{"hidden_act": "gelu", "norm_place": "pre", "rope_theta": 10000.0, "init_std_o": 0.00834, "learning_rate": 0.00709, "batch_tokens": 65536}
Below are experts of layer 4 (counted from 0) of a mixture-of-experts language model. Rows are named router (the router's row for the expert), up (a neuron's input weights, with its number) and show model dimensions 0-127. Each number is 500 + 25 x the weight over its row's rms, rounded and kept within 0 to 999. Numbers have three digits each.
Before each expert's rows: a language model's description of what the expert responds to. This comes from a sample of Wikipedia text that the model never trained on.

# expert 5
It responds to: Hyphens and name syllables. Hyphens, slashes and short word-final syllables inside proper names, e.g. Wu-Tang, Jun-ho, French-Canadian, Brooklyn, WNEW-AM, Doru.
router:529481479521505507476491503506530490461479543513505492474496482484510525470460487508520466498517534479481528510475518488505550498449516521538541522513480485515471480470520476481532514491535527482542545507461528512490519496498524515482520463536470458492564470508508525513467507522524487465447483507489521542521507467463477510460513476541470499532468471502515509476507506474500469537486
up0:524500515506509455493524489548482511552468482493510505483563480465471483505501476533495506533494506508453524473492498501527519518496532537481524489505507497509494461461480481501483479500534477488525518488478456510504507463506511545479543495454477488479488502542470525436529513521488488488504505492498483485480525501538484492463429558518550497442519474497481517472482501498507503504491
up1:482489438487475472455516515488501516496445477548527526468513488516491509535515500502524496522503509484494509529497519456549528496502556489487484476484507547452491510468556488475523534498498517470505480513504477566490505511507541480471506463481519517491488499490522522539517483513524451488489494508502523466485525522461487441459535534495510487500475521514504546520483511474505485514503
up2:515480491514491501532499501515470474476516466460466497520495506511464509529467473476467542570508469525478496515502463529531515528490494493460477495477488524480483533470504512503507491551470520476492492523458470499487483518516498491500504483546499513485509470496532540470478540470499536527455497523471518503556517511504491517534450498493440491518476497505492445502514488508511467442494
up3:516490484494513538449478510479498486473515500537526577503551506468482484501473533518511541490502474523509523513515498545498483491458494481494525472479471443485529496480520509479496524519499538549522480492495476506498537524506504499511516508461538475550537503512533521562494531514501554523526531506500504525494480514475466530504489498497542463506479508500495503503505499468547480494457
up4:522481487512461523461493518526498488512519496477483486477512515495530517492488489524463517496506498487501514526451532515506467487511505540477477494468507534489530489468513484488492480532555520458496504478489524505492514516523529498476494461521488508472511469529561550507473501451493529500469469474521552496489478483422521480506509480497491494546575512494533519444507485487511471486511
up5:500509535513516472473533517530511551508535479491495481541487460483501538452518472501514480484543515547488538452525475484475498537490478516469508497500496502497492489530465491552512487498477499534497545514496527483522545504497495477501510506502532515491504507560537478534472473467530539501562516488519546530519505497459497498497520513505500528496453492507502469518481485447483509524530
up6:490505457518474482509561510477498515539500516519509516484487521497546560543491509503514496511510519465522476484504463516492509531500492539461483507512481523521495504490543511441529490508528507499491512456525479546509503522532493493518469490482451469486503505480519527485469487482429484519550486517519503532549517478477520480493525527492512497549475484481510469461530550484515502509473
up7:461467516495533491515519509538521523521514543476446487474497492495518539498519506556521501496546457499483475501523503488504474501488517483487476533463475489486523502546535538502488517479513512530500479488528489459467517529469512534506482511497479483520547487530508480473531493504494466475525500485520473494534514516464496496539513454452457465483481453475521444513469508510480536471502
up8:478503502539496480502484553523515562499481505495514547485506509505510539498459533547489466496445516510522456552479484504488477541495505548505513530511470546523513497486469482493533487529483519481500499497537527497515514494484480500501505512472517506490509506490487508456472514507479479484477525538499532488503514499525417494476475513541487452506503537535507518480492458533486547516495
up9:512473524548515464454505500496482502499510490432500531483468495495455488507515486508496484516518459459524466523477484511516493450527511493490536524514452529517491498512563531509489503514507486472513513491526452513475503539503487511485516504487465468469485517487512476525559483508494510505531462533496504524539496502474522452487543498512549499518539528471542474503494528481510484489543
up10:515477500484467466486563527521494506515509456526534505503495503518534468568498515520461495473482502513506506469496532470482484467490480517527555516530488508457530531456506458531497479506506487496472522537502519539511540519491513471484491497442475507567496480524501495497520516472508468496506459499490485521484535519492537518484519501458482512490462483474497507479477484515462458479512
up11:520555469513479516490468527493553527516520494510483489457526475476522520501491444511523559468478528493472544461530493504471516515516529439476478519498499527495520527484522464476511517507519496499474465471509561525491513518536505491530512528503523529513500478473481543524478509524483498557484454512535507502512505481518515474502479514485487521523499488510541525456464494485516520509494
up12:482468487525512498511493528528470474499529542520560519488473487475527479473456484547509484553494506519493483581486505500487485498521523502464449492490488531532491518499504517511491523477476538467533476505542544510493475453475526499491522470507491489529507491501484493498534503509481504504543521493469524472488515469505503502520536509468521497551477529551498523533464522538503483527513
up13:484524513463470503472434535498526530483517500474496483458530512462506495497528493487482501515468500514466514447460461478492484513507493514474523516490501462495520504465512497478489495465520542497571520482490489529501482477499468507484543499514519515510487489487498522508531479569503486532454473518445524554515497495517501515478487495523441479473522517468461501513519512485516490456481
up14:532477492527510488505502519478500572480517517472498481457511478436502495458497503519482510479526480489513532495523565498482531508483508479527495499469508521460497508505511462487464469491508502501477533501523461505477506512509485506488497457477556469498512499514524492485521501476513521496480512500530459493532475473507496560470490468468471528483507488481474493471512485583484452546504
up15:491488513501488520519492510521516532481526538470462499532527487506530491537512518502457511501500479483474509478521493495507500519486509476512465537492528505536498500492443486504456488517494486486483544495520479466470473501459528437466504492501471485481532508520523477521533512464504484469481495492499484517513468502580503534489528466453450495504524495494434507533474481459519466540504
up16:522489497482471539489487530479490519494509510541546537507492530487502500505486500551519524486491500490459483524496547451507476480519495520492518503470498514500486458496516490479520483515513504536523531483493503498539482525548497573452475465542494525529498435509523503489494540521519485500487508495494540495508541522483502502516510469491439493497482509488479542466477510554464478512547
up17:507515450551462488516475539538469503531491552515520511532488504505492481510521523514517489494523525537533530510498555534469493543510509516495453534491511470483487523529463501509553531487538500510505494531476513524488489508492479529486491465509483541495540473484551543480492479472512474459486505525482485508515512526499494519499529515484477520492532513554467510479448498499469538516495
up18:499476465491549523479503533475515481532520500464503510503501512471520504513477476531478486564529541517497501482492500463516518482524540546518503513552514461450472525529516470504501482465496455514515492504477541522504477532498508530487493488507506502484485486542480493484525515481524483482458488490522522502483470520498515529453473492525476481513501441507504473466447484475481551455525
up19:506531500545494462521464495468509543492482498496483541468507486476498497492494517462518507515549530487560443512465548493486511509507502496508534489491539518495513468510511483514496515477531481504504484513511537540549497489493500504433501503519468510472498509489507506504506465537525533471528538522539475500537475539476476456553491464511489485513501482495516504471463485528483531485548
up20:506500543515538480477525533545536525534535524510484502493463510543512471432502490492511546525487485518521476516524496491513500518487501519532526533520564498502478554505498528495543513491524501498515496470453451534512498460503493529547498545463480506496510516499454529485486525499499496482471532500515496476497463507485484495517523520504462501512483527528476441509478523520488478485525
up21:508496508523509526478521513539477490467501501503533506494507485483449476486454527505486513488527468504446491533524471477534520519461512512539533440543517514529457512556489500558532485492508504523498509477474506508466476521518490536514519509475546507512486465513469505520460493505538517488440483482508517515524523475473482503520461487531510524541482478519529507468487495462500497522523
up22:495504484529504511546484522477490496457475502492502526541533486488482496503487520496474449495484498485498511464520499494496467471497521461505481456491490504493503447485562522529518496490496501477511544478499454489528546522489494484490516460519489491485530487527508524525526465473548489533478487524493429482480486469529538535450531482503520528511451487469487559481495523491516481522496
up23:512526501516506524453516452514487517507471482514527498523506498512485506493476501494505502499483521496444523520490481484536533531479495552476504476504494554528516458485515482548559499528529480510493502484526473504485441487565508513488500494480473512505508544476502501499495456445510518519519515511529534528530528460465520487485480449516447512475504501523516475525523469496466495507464
up24:481540451505480492518493519456565488487516493513488532483501494504521489501505520494500497515545494487489497533518521519513512507527496497501511518528544509493499577494495484485508557536536504487506483523543492512524497516494521534447514544505524474509530497522508478505549489478520479439508445517488477514532433490529476531491515512521519522502505476526501501433514527497521477497504
up25:508533532502445495531481508529487499507502513532495559493510515504462518456495505539526458524485497505552518476511544449541477472518515504505550530522520534504549492525508496537519469482498502480499472510502559512538458524501483505518538487526501492463498504488503488490496522497493490490512518511483496537527522473493500455472496525505527475550514513528477500510531522521527456476451
up26:480484494555511502523486450501503516484509504503505482519522486476497491470498504502476476494509460529508522514566502472430516491504504502506529476500510504497475485476498508524517501518512499549509515495527442558509520473475511552478498455541524456556498500518483539485497515486495526488498479510502545503505510525524560500484475504514571487514494531512500461458512547506515500524509
up27:480474536469471471494501468555494517460510546521491501532513481465539575488481503529468486518507523497457491495485462508515522477515500481509462488448482499534481470486531521479512507527442514515463515489518533530510473518477440556452526469467518485460492513476511488495511534531515506513506531482528530520491484503482516500492468471501514468490516473508491493532504495500490487496485
up28:507476511511481524492511470542515499527543468544523478529465488505518498499504509531538502451477516499491509489451496518491514506520564547475499496483525499462511509521539491527531468507495565553501545518487547499496450478512493487483522522537499527483545523513489492489503479533509524509503516507483497529550513505474540510520482472523497498469496507451488548488534460485487505507484
up29:515485477504535493499457502532492482479465474478481485499489501514499513436466484527482479483486485517467465489490488515513507502528494509497520522468543475494530481523459439497531487508525509467502527470459457491498482492506523474496518500475477472517513478494519512519514436498519475488484499496496509554487536463482460532513553452437517527495474517501524545498448505481506472521486
up30:504499518584464503515507488458504496466502499491444500536479472469502562468484485449506491513498482526513516515497472489487545480466524520496512530485496518490522461524503489518485489476520532478539503465498491487556518512520488546480523521520494506518494487510501484558481515499491498481489478546551522509505505515528454510521472475490536494471512479512486514475449501527505441498494
up31:488520474542505545448483458473462503542499474499511489481483489499503470494464530514517504542482449547522511503526474491469517517496443490512455523529537504480473519448511497515468531502495498533567489509481472485506491462518462509457507506509506541494497457532479526503501495506494491483529480519484523523531483524502495467470460476488501463499475463488478487481457490481488519487518
up32:473495474517483472483528462488508494524515550459485514478528513526505465498469468487442477490487514452526505458484484459536496477479477496466537515502529543540515499500503503537503497511531479503483497506535478490503478517536502499518436505511504509523542518473495527538487509487489495541470499505509464513521490466479452536476553477553512507504470524486487489499448485480494515542490
up33:475529521513490491507485527477537480478529504487498503501468541507493468508514507524484485498478509524492526501490486518506486456494480470474429521504498494513500503536463503518519494510512479488515547542558496473486465536509500493487515479520488525526543535548550484503541497497447463465480491453532509528509482511537486520512458519509450516481440475526529501542462503493503515489510
up34:490514511494459498508479479499535478539483501526518497545472458494483524519454533507510457500486548533436478512502460524486539464517503528522487506484497506524473473498449504524525453472522486497493494494537508513474486487485460442482515483556475456482495479495499509525516491533489507497494478526506526491559530530500484514495498490535457478528501484511508488515508504446525523461491
up35:507452486529493473495515473526526517536513541471553527491508514486495504435533496513501523506533476515491537508499493462461501520538482519497517474496478497494468527490533485472520512508486530520493489514492549531502510497498453500458500446508474536492512475450525524539547517448522506506502461521489515474528512513508531489487515511507520451530522532517518512480516499508461500440489
up36:482520517489472538459494546453459465475496492493463517475518479523467484509513513513509505505489469482494475512535452497463528477476535522511579495519507516506463497516512537478505475488484456488509498492486471513458492514523512541489500499519486494488508520516488503502461486494462441475489476497585510542505453517512494522508508451465506536511522487490510526477484484504503484531492
up37:499478518541500499505497495526508519484539499469494467513518497553487501458488476499487507501527473557458490540518510504545453489502440467534531486504470487464498470488514498540494491520477513534504492483524504510492497498516508522469471483491442501504480472483498539464516544500492513524529518495525507529472521498527562418512528530502447492496501504499513503550488508484520489486490
up38:455510498503490495489453524510482510498500476505473452514474462458490532485502482504497492480518485485489489499470451484480501492569528506529545485475444480547518499511551521517502510454452496495440488510541507469527535499483483482462489536535495526495533469533519505541464475520500518507480521498495524543483492492489510482491520494509500476532503517524548526522502466493484543494515
up39:471507503488483487481500489523491512466479466432471530491531473505500482472526542468499480517536548563483528506478486503546498519492542468510581527461483439505516525515497527475534508480506509470504487525450495501499478493507475532506476521501495552519501470485486502481475485474492473482485519518511489477510487522474478506513470507492515499464533505563500533511504485506486517505526
up40:486514481573513477488467471512498523513509538514493493505516506490510471459495492478563485490498435528495458524478483501521534493470469513479546538462520540474508490480507514511504505468466494495550513509511498453523482508490475467519535537519522490517502535539525527515451502482509471496508465494464527521499483519488489506510527531528486463483469490539465475476538504507499467525487
up41:537445461476499507528517488476507529506520517475505539501502531519486543509511522472459506527477536473477448478530507538507507516483463533510526488551523464516517484506555512511546485497517490513500522499471497513535525500461512510496487451558490488535549504528485471475514467485544503555459488504510528490490507531451499477503497483529457514499508501489518501495492495504527490499530
up42:443496485527493483465517512527564475485481476426501489507474508489489504510506536503543517471487549518503494573496512496481525498487510491500504497497511489506500474495494507509494455507508547478484477503463534458483472544484514471492497492514508559533526535524489483514484464524513515504479483522549495516520500515504524532505469472527460520513497457487557503480483475518482529523524
up43:491550513486476478534482501492468472524502516485497493468507469478527488457521536471524486524525542514528506525531551500493542499509492473516499515528504497496541485482540498499495491512495571466505523494516489538468512501494536490511503506483478502504473524523518535524483544475489519522496475558454547523511470493459521495440533547499505482503493469529505540516480475538525486491505
up44:513515473519502449467518463479501511502515482512526502538529485525504481531526486497515486540508503521429524499510528492467497482461487480524482520486519466537539531495493471471518478502512488473485507499455521478479497533485508474519542488522480444538502497510544477522483503508520524501507513496478521461470494521479409503484529514534470496519521462541494521505490493517552515520523
up45:498520520503487471481551497478522482460499500507487461464585505512459480517497515510491507497499548531476528504491470493495487511491542537533475472476520525481500495500540496456511527527529484504459516492504497454480520446492506497443484532511454508525497551545467544492502495530518489492488494506501545504505484509481518537511502506487478512527465463512479508512470474497503504544536
up46:476506520497523557456485501484497534510507533472480495512478486511514543492536479521490502469478479508559490479504473490557538515501493530517537561483550515493490463436516468518539525484516509486507505471501521512517524522515459466473538495520489511506514484511455501507521487525496495512488529514475502524529519495518468500479464447504521502514487451526496541496461502512547495514474
up47:446460480535475458563486517487530521465529512526540505493507485515453484529413508482472500497504509462473510504507514495487463490481498486537526516510511500490520523495517499477520499504552491509540517510490501478517515530509497484490532506472563478535517474507512508454512474513545477506466496518457491510539509528453503482490510495495533517535477492504506490502535504514494530547518
up48:482518534555501530471503514482532502511499496505521514466530485489493447525479481532470485470476517468543503492500475482491516464461489499533489580451504489523526497424479476488524492476537521509506503488499477486471497504516495534490513521507502501488509501504468560536512498498549519474466525465529541485479471483516462498503472503526506510470550486497492472520488511521504474506532
up49:520501509533482489466530457472544474519507478507482517531488549507449520524475479525532462485508484484505507486431502547495461505530487468517481497503526485478507515483489505522554505502519495522504540475489513517482481499504548497489509507568466520456510503534511506497510495510511515502500506467477475531509492506475517516506470442491513530463529512516464541474472564515481498500532
up50:497520466548483479497500516477458514477518499508489480540492494552475515536469495505556469503528478531470481504481509484494525496542463509492524488509544480513491516481501499509487470519474480480547484425500527474522492541450490542524473527509513528503521531488484516492466478527479508500469533455518508525480502492488499504453523474523505527503524487463534479491516550492541497499539
up51:482502522485566508480529505509513514496495494467488485507502490520527481493509536502512569539500504559517511487509531460523501498506473500504489493483535543511437525513504506513500490551497488503494432499473485510532501484485529478487527482522509500513475500509482517500505462520556503500484467451497480459471509513525503492514498525511516497544505484532493541544514530478502540501420
up52:484488551480478460524506525547463508442542533464496492468504470510536459507523508435483492533491487489501483533485505478477545479535516512464493485529526506488501512503541492470473500488513504493453496477504492521514493532517510527528499468483493539484484517494526542494490458538484503534484474445506535485466449479488527487483506506491564485513500515490496513512502473507519510528525
up53:503542487506504492478461500533498513466487486545538485525521528486553452502457545523518513493529496517508514524493494538529518480516499498524464517514526505519495495496530521519489489473479521456441504483481545519513469475495503522483536523467504491499521547512511458522456514531473481462507463494515525517504510465508447532481503486465514468508474520511523520430494500485509528468511
up54:497477478526493507497462465518492552495488487448512539530515484478487538486506482469450527511510557497539485468512495504515528500448508522501530463522502476507489537543520505493526499531463492541488520517504475505503501520503506482511469499518449512512547460502521495548473471502538474548483522512508457515495487467489473453478547489476489494481491475522524509495513512499509445489526
up55:555449485443515480500531485508531521471518488492512465513490479510468505511478540531480472524525533510551495474495501489535477486506474532464480491527537499484491497512484466491507483507557515485476507493516489533524494534494513487452518483500523528493444547525545518537491517471511449512478505478516497490540511494469510505488477511534515492522474510522495501524527459520538448529513
up56:499492526476538523465503543530492463493537509507475554499541481445511559509536502523506502479540512527459513497481494522524575542452488533476503485515514492507467503541485516504511480527498512488499492487518476502503503440500495505504500512477487495474497489512559516467507541490538493483463503510535491505486502471485514502516493467515502517556507471474489520523485506462524498551480
up57:513498475441492452489449493506517462531488478549532441490473511505510497491481481516516524484462521518540506481487477485506508530488489457520484474494543476479486523484534494525527490497495528516550541519480512487509539491503491486493514520521503474453514513501527547567523512494494442521495493506515473479499464501495520542492499503530531533517528476478508521506472481512507486442527
up58:466494462529469504466517477544482488472512513465515523483495510444536488498474487481507537475509502506480543504538485456562558478512481506484483480457488499520511513522473529493480531477488519511487517505465506503484481523471471461529519508504501498507502513511507570476491525496531527525525548547490526497523503524465445475456499486502453495505488489513513519515525525475529499475519
up59:528512470494481461473513479501534476481516564493494462513529493519513509529486525516508511468529527439482463453542510490502535493504482483541509492486491540482511512518536466480474459503505494481506500439499504536505514505486505463459504544539498482458509506492509479513536500479471540484461484535477471534522494508485508485536466510495519485458497499544480530469503498486465526503460
up60:487471471480488525482496491447517501525506500486504508439505483478540480515486523516477481499448489506476535495549473503465535487511507497514508490472507492490482498475486438536525493457500485532521501506474527532524478523509529521510550439484517501504497496523508509511456479481489477469457488480467526515503514493445513507462516488496510503488522514528552462491500493458568463504506
up61:513515486508458479502489536552487515506506473486519489518513498485509495516535480506541465517481461465510505475504452523491498504501521482484526473536516538475495497472477469514525522514511486470475462487486511506478486519498526499520556488495497532531510496472549555486446523535521487488562502517503472500536530481492510503470535550470469506510481527487513494520452521515554493446480
up62:461522510482477475509464509487512497512501516462480500510514465500539535515494529528486479451498537490471478517490485587533503478472477512462468489517506470532502518505510533480489469496457500474519469502499488508459496502555499514560497501481508504498481471483484468495494514529488526512520500525497460465460513495494470524459500485538506505522463471511544545476465521485524535542485
up63:475516468483519515472480492486417518489535508502491543473503489505483510517492489481484436522516461511471474507507553513496516527496522467546550536495482501488500426516509512491553515488506534476488523478513489496537472487523501466493508500517524481507503481549506507515468526465512475489524515476516552505510521468531496520503481466527476489514533526515529532479484503487514522466532
up64:500499511493498478498520467535474444456506520478496491500533462472509435518513483541497460515492492473460506493477529516490522524496502479518477478513499502482479471517479457511457500514506471487468518541449544490461478487499496497505517466529518505508530547502506507507528502491490497494512521494521470502538521506505496542468487539496507480481535585510537514499502524493528497452558
up65:531502483542517548514506509478500492501526498499495483525515525474532524485494519498447502487481439486542479501476546501513507549486520508509492468488453483494534487491505458477509453448499484498520539507499542498465488496519495514505499493511487523517517490521505495460476449514525561523471538501500525478525521506481491496499491495476517427547500499449488496519453511534543496487497
up66:516480498480512502475509536499473455528459443512514504493537514504508561511483544519531493489493485537509476499446421442475491498480497537519546504522544486524518500508504476471510544524517472524507526481478495517504458514506513525517535478521515540533511510502483489453466475517515485501479511492502516480483515516471484516495488486498517496477467499462513522473529505520522478456462
up67:509509515476514493517493527545479487485497494506519520445504531477509503477476484534485486484514513520489515519500475507467478508504502475514505499550468540473517473491520452502566462505457517501494457487486475502485519524577476522510550506523509508498534509496512459531492528538484490492503557494522489537552504513518461539520497502536475501510444489502520504523491509501447536489503
up68:540510539499462494506492514475499487463519532525518495499490524539460532540488500493520475508494514527483474464476554516490476494499505501497503495503483530566509504503546497547543512446531462500484464509490505541490520525523540478542543526513525505493504501509503509526495477529477512505490508489468517524508476559494484481477505523538477504478509520461482550506517510535500486487570
up69:452477465502426520507486518507483506459494499490493503515490469505553487510463492509518467469487478512466482491477492512505531512513539485501517509489560464509504469514476515518499531540524475527550526481477505515480499563504510501467529511472504478462525512492487471512498500501526445476461499449522498538519507486514550506508459444501511524530515485497539495516541505505513501525511
up70:488517474511497508492543508510472510565532510538499518485473480495513470450469549520501491494487492528505491517547462492461542549495497512548525485516489493468490479504468497513523512487467479500506452498470510530501454503458552507527524485525501496471524470492513501519464499469512501472486520485499472464457473481480499557520489477461498496571485473491488524511477475511504479515506
up71:481497476479490481503453464445495461521505511482486493551518487497524523508519482495540501512479525487505467563516467546468526504486498503485529497516459475487488481481482507513520503504538530457543501510508575477502520493558507483485511466527471498495515501507486488543539484479544467540489479508505537516512504518513501524487496497475503510495498524525452492487501452444505519482461
up72:487470501505475473494511504465493448509488518501466473510511507524519496531501532499514484518515508482492503520532516460511477490543459519464558516459521460537489511491537461504511443524487493500501465494484481465549522474518511528503500453532480500502498533484541531534496550468543498465469502530476520478536478514518495522516493532455500475494484458522477460527512498484478498512534
up73:492515529524524515538525527460527544457507490532518527524487486517513511516544493517452531474480503518462510483470526496505498444466518517548536502447530531483523516467509555502510517468470529464487499482483501494507474539486543493507486488501498505496528493488502525460482490501547502508476518462464500472506469516465524502492478513531475472536521517495449539535504492478485491526495
up74:514543512525494480484466496502466488491503474485533488495494464479477523500514502463485446520457522488537485536551508528487501483506488472514475504439511488468539486496497460517512497485486504467471482519467508491513565525468480512481511484482483578492551525484521530500475465524462492502482476520471496527487467488538503493469503515491535515500468512467473484491502548477498477515461
up75:494498491491489448524447485491511456538508496523454486483484484492474452487479446499487499490534518480491510529512461443532483537508505462491529486532513516525499528482528532479500464507482511510518534480474476506517501502499470480473509531520485498513482485422499548471528509515500504491492515480517437514480504471522527473488489505521489496528556494509461508560515486509522469505498
up76:502502452513481513484510481535520491486515494516495481523488470471484555514500508490500436504497471476524475486502480506495526541483484528568534527508526496527481508499510479486540430499489501524500489522500496527499534537504504545504475476505527534495509441496532526529483513489524453524449527547491521450511493482495491501504518470542504465475528517525509489481497456529511483505538
up77:493499508565516485502472514459471516430532560457515522519497511546493531494489496532512472517520494502492526518483478543486510503473492506513506472509468515478494501507502518503559463531513496479499452507480504517519515523539509527500524499443506522516516547482509491506493487514489506485461511480558501477479496498523527497511509455503529514476530503494479480481524527495476491586477
up78:491491502514529473486509548508502460516496539486541561549489524547479449473487516507492477513504508494502525515497496470483515524510525540475511513540522471470483478491539477468549512513524544532529504508503466492487551475500473449464516496494507477497487549478518476479507515510492467449450490525544510507497503476466512492481502477500485527458511494512480489483485531502521453476509
up79:494470527508481507517480487549464510467480511507512464505514505460488539547484503497508503506500481495461463493477468533476509472513524484493510508509475527503502514559477469504566513463493535526500524493502468468498558526510475492482500479512471484493572503508487485519490447497499541478515484515506512525537478520519536505525490471547498471525462529523524525503489458486509522477546
up80:519503473521533469519497485512519484497482537507466487518554486554465544530478507500479522437515483531505493507501517560511498508498504447515456508493503505506541471529486453472519484436525493479494480519502533507520542496504505514519523513510511501498500528450517460480465490531506471505506494474508516500482489518510480485510460504502544493497529476506501467534453515486522541546539
up81:502500524518489459533513474483498461520506485514540485511490500510510524464531524507480484517538473505468539532470518528483507496523442480516502535455497499500491520512542506462513480494517480515470482478462522493460561525489520480477515481492508542535489466508512483497496532521474508463509506534476503534521482506482484468448459446483479507510454453499489482527499528561511507482481
up82:507515488520478494482488494488506516470471501506564510487504502467484518505504532510455492483483480511509476490506491537510493530508514526504481427514535474476515497470479519534533534499495457495472516472489509518516508525501539548473492507536485548466527528507480488487466536528521498509430433514483523511522468502505466488505512521485522519489508465550503487544456512511455472524513
up83:557516461533473504503483489509535483496509542484479550418488544488507463502528465489488456501516494537494491477516506470493516538505512495506526510475523448490499508444464523526512474501521496484484505492500523490466479499511492494482498474512480488495504478517512492528536461496517525482463503510487555485490515488445485492473514482500520513577471498508538487450513490484493483486532
up84:542465539483492525524510482520530502479509487482494514459511489503493497456511516530510517538484508541526533531533475506512509471490512484542488456462491516460473496515513466512495498519514477554474522547508479502524460459529419462471528491480507476521507499506547473515510491533467461502474522530518530500488532512528453538473455510494506481506523517495515504499490512468514485495486
up85:464473494536541499535506515498535539544521528498510550523530527516524523515472537533507526515463478488504503489488512500503481495492508553532503501467475432500469463458481506555499530512478531528508536485499524496444513481498518505480551519508489488461523476502527492519492458511528503480441478486483516542526502515476480509525486510507498473489457491465518509491479506512479521501472
up86:493465520489528516475532534517512485455491522478521525488527495519544424486488519518495449507508483519445513507496475502487472490502509514532475510518496505503469482460484508491477564513503507520505485535455483485509501524566516520526487492494497499498524536503500472501535500509515486496508491490539505478527536464475521539465468508515532472514463528499443506557465478508504514538512
up87:491487542493510514455555526535494493492501524536493494552477508511523483498475504556519508430473513564468494502464476510501507518499498512523509520505517481493470458505492482507507484554508510544495509517497474493503491479521481541480485510529513469505510514525532504484493509482526467482500490461468506508561531502505506509511490484513505517477519548537512541467518536535537509565487
up88:429508522532517511481514513519477473493532528515476482488537463484509524436494474538500528537513493471476471510498493521547529491519482497522490515525444508516477513500502527481456487451518476531483482486491450487515513545502469529520521491549535509515513475540508490475510489551509508504503472491520558494533483488462523480492472502477527480509483494525531538526492514514516525508499
up89:485498506479485501449507526467506467516513473513541501508546493512533524501499497503528463485502469477519529494465469499493505463532550461519500444488471531544525499456477491471484475499533534468518481497470521488491527500486519484470535521492481507475474462470512537526493500499483488520455481478527537469527503527509460519506474467532506509517460527459486478535500536530475455505508
up90:525499547500508505545546546583474525561488497490542483533503509511498488481516474504489511506500473462503558449476520507462520503491497485520491535508550507481517509478515505503541517497463501488468494551507526455524510514506485504522458502469525496534512531530527501532513469524528497500477498488516484496513521480496480516504497438523511471511493517481519517503489488488452530486471
up91:536500495469477483507509470512491492510477491503530486467505533535542479482506502530529501508467502512462496537518507487524487513520513502485528464479522494440494487516516496518515514528493463509485488523567530551479460489526524553519503476538487510479518541503534512501478465510553492521500489494496533533477482499539490511469478519455504493525506522551532476512546528542545501465514
up92:525510524498524481461449486467461559492483468474495501471467530537483531490484526527483478530531481467472523538508501532525506524497533505475504527478488480493500490544522492555537526476454508502476508481485501510507457496493535493486499532469501510496546503492493461534488501490492502514522541477516451524548517450477503517475477482528491540478530519486474523507493517474532469503503
up93:504525488523521485548526492507496537502466461499475453486520438477482477523481483488497453463510486475467513484511504480518495490478515454496528542466486511462514555465510490452494478494524531446537515494468493485471518465523500507516508508521549508497526490506502539487503488486524508505465457506541482502505498473527505529484520500537460433523506504509511524532509503528530487531492
up94:505460545490512514509449541441548478515446533485540463539486530521520489508474486495506475534524499496513482509424494499520524521520518471477493506537522481530474447500519507542498505477460521479523506488503550487501515449508486477487537512510494526498517482480513501521506466485491495508530500498514491484484476518500469504497481499457504477509480502507483551446488527479458494508478
up95:548479529487434495548518511487538498507455530527444481481528514510522481503524514528542543484483512522528536536430504499491518491532492507513492507491516492501447497499505497529474544471484536541490482489512490512503485471520486516477494533505492562511506473486494522520459485494466513477490488544510542477505493482486515507461535524541481490501473518515487531470479493521516481479514
up96:532484490507473507487499500519489500480439511497501512520456513480497496517541506520447502528484486496495465468426459524539543504508514523471492540453509484494493495519526486510480518520553502478484503528496497513550463512466501512441522499540502522498500516549504550525483490492492496537507448490514469540479516488477518478461518525481492447500509500463481514506485537506497518499518
up97:524514475533490495479518473478487516489537510505533527522539521532519517527510519521538539469479550490513481501490497490475539507520532497569492565477508488476492477487502496457512473472522495516490512544551519528498539519480506517522548527527513455513513495503471502491488480508492509540489501509488525495515488493523488507499473529515523460488492433522485524549534487487494481532555
up98:501494507489536540524490508465536473496487507476508483502478532496472480488457521538537488491474475511540498540484482494492521496518463513516535513457513488514484553516504502526584481522470493488524511478496550466457516497501465486489510461527505518494515513491486526498494499484516474521473477512511523523483537516430478567490527514510482525493497461513518459492492500509486539545526
up99:509527528537487504495501474540500491508518514496463526475513531515535488450504514476513487511509498492477504448493485501496531520508468473527539467465550467556504519510516510482459530516495523493526468494517541514522501488527475501480512545504502534492536518500469505441496489512532525518521501503458509467493492459488517538510551472528472517502461476514502503472484502515481474555562
up100:503509473517469500475494505495512491517491532497506492479539516524514501498519486495507461528469504497511468492495529466551540492511450542515455525498498494458518539518544517460511502524506490484541564516484506447471471500465473485470496533501521477466483480480521521516544508537511511538453533492474558524503509527470486498518500518472509513502485541536525465541484500483500523527515
up101:477503484470476486535499507545463508506505550530473506512490448454509534501491496481485546500486523537481457479508463513491512481517509521558449479495511468495467468522472464535486486494499501485486485515512494515468500510462463556521529530513519461456501478486517456470493499479501519494516496486517466522463536504482512528491510486488515488448449508519479485497552484517485470488517
up102:526508500525529502500462471483498455552504507493513495469521474481510481525449519526506470554542511458527489498549477498508480554480528517527524499502510481488485505471447530516504532517526516465501522553491511519500490525529474465475506465492487482475519547492470497487522504492476528494466514549448497521506516504503499509527487515558477518517509535466498506489469527493518454477511
up103:491463495489500502478498527479539468458519522503498470445485500495558502542486501434514504514529486510519501495474519525567505500492480466518491496539474489504563503515478468499524455486469509497534524470498484513513478521521512561497491531524517503503533545468509521504515448510497480528491477529514512501502489494510496510486483497494509428492495533504481518516458528495501534544515
up104:536508485507479486508429476527466485506513495517529478512481560512497512501496560483501501465528505492530496482480485524514517541510510506480474472463546508522498519485483518480527481471549481509488539510498464446468519500514473537488468452508500511510493529512483484495472528517505457510516518456517470525498533514501474502486518479477523552500515509441478542514508474517512513536543
up105:515509456485521514513477507486517477501453532508502508499467510498532504525531516539456520484525525516502477531486504498519521531485483513460518492522535532433494519545460537482486502508510532504558503496506491509524542477533477482491486567494499492523512484508484489480495479483520469527484487504448495550495503517511472485463495573477480502538492458545494484523529497466510482521492
up106:491492481477529545513462498544555520507563511487476512493518472506502541490464506536522487481498483503526451505519532509481581477498519482534554481530494538544502519517485503501500511504534490557498531515522490504486518495486515468502476518445476513510532561491502452494502499514505503523481508463497484503508493454484483477488530495485489483468493510481495552486476483514466500505499
up107:508467521518491478468469475473519532478530483458497535492533468525459521521497501489486484529511505487484528449502527489485566442487538500479533497479473478477512483523509516497507460509460503486488492498507488471514473524534483519533507472512508533509501500534501551486531494494459507468520464479508454537512520547465531457518490518526485524519485504473493478451542514497522469514484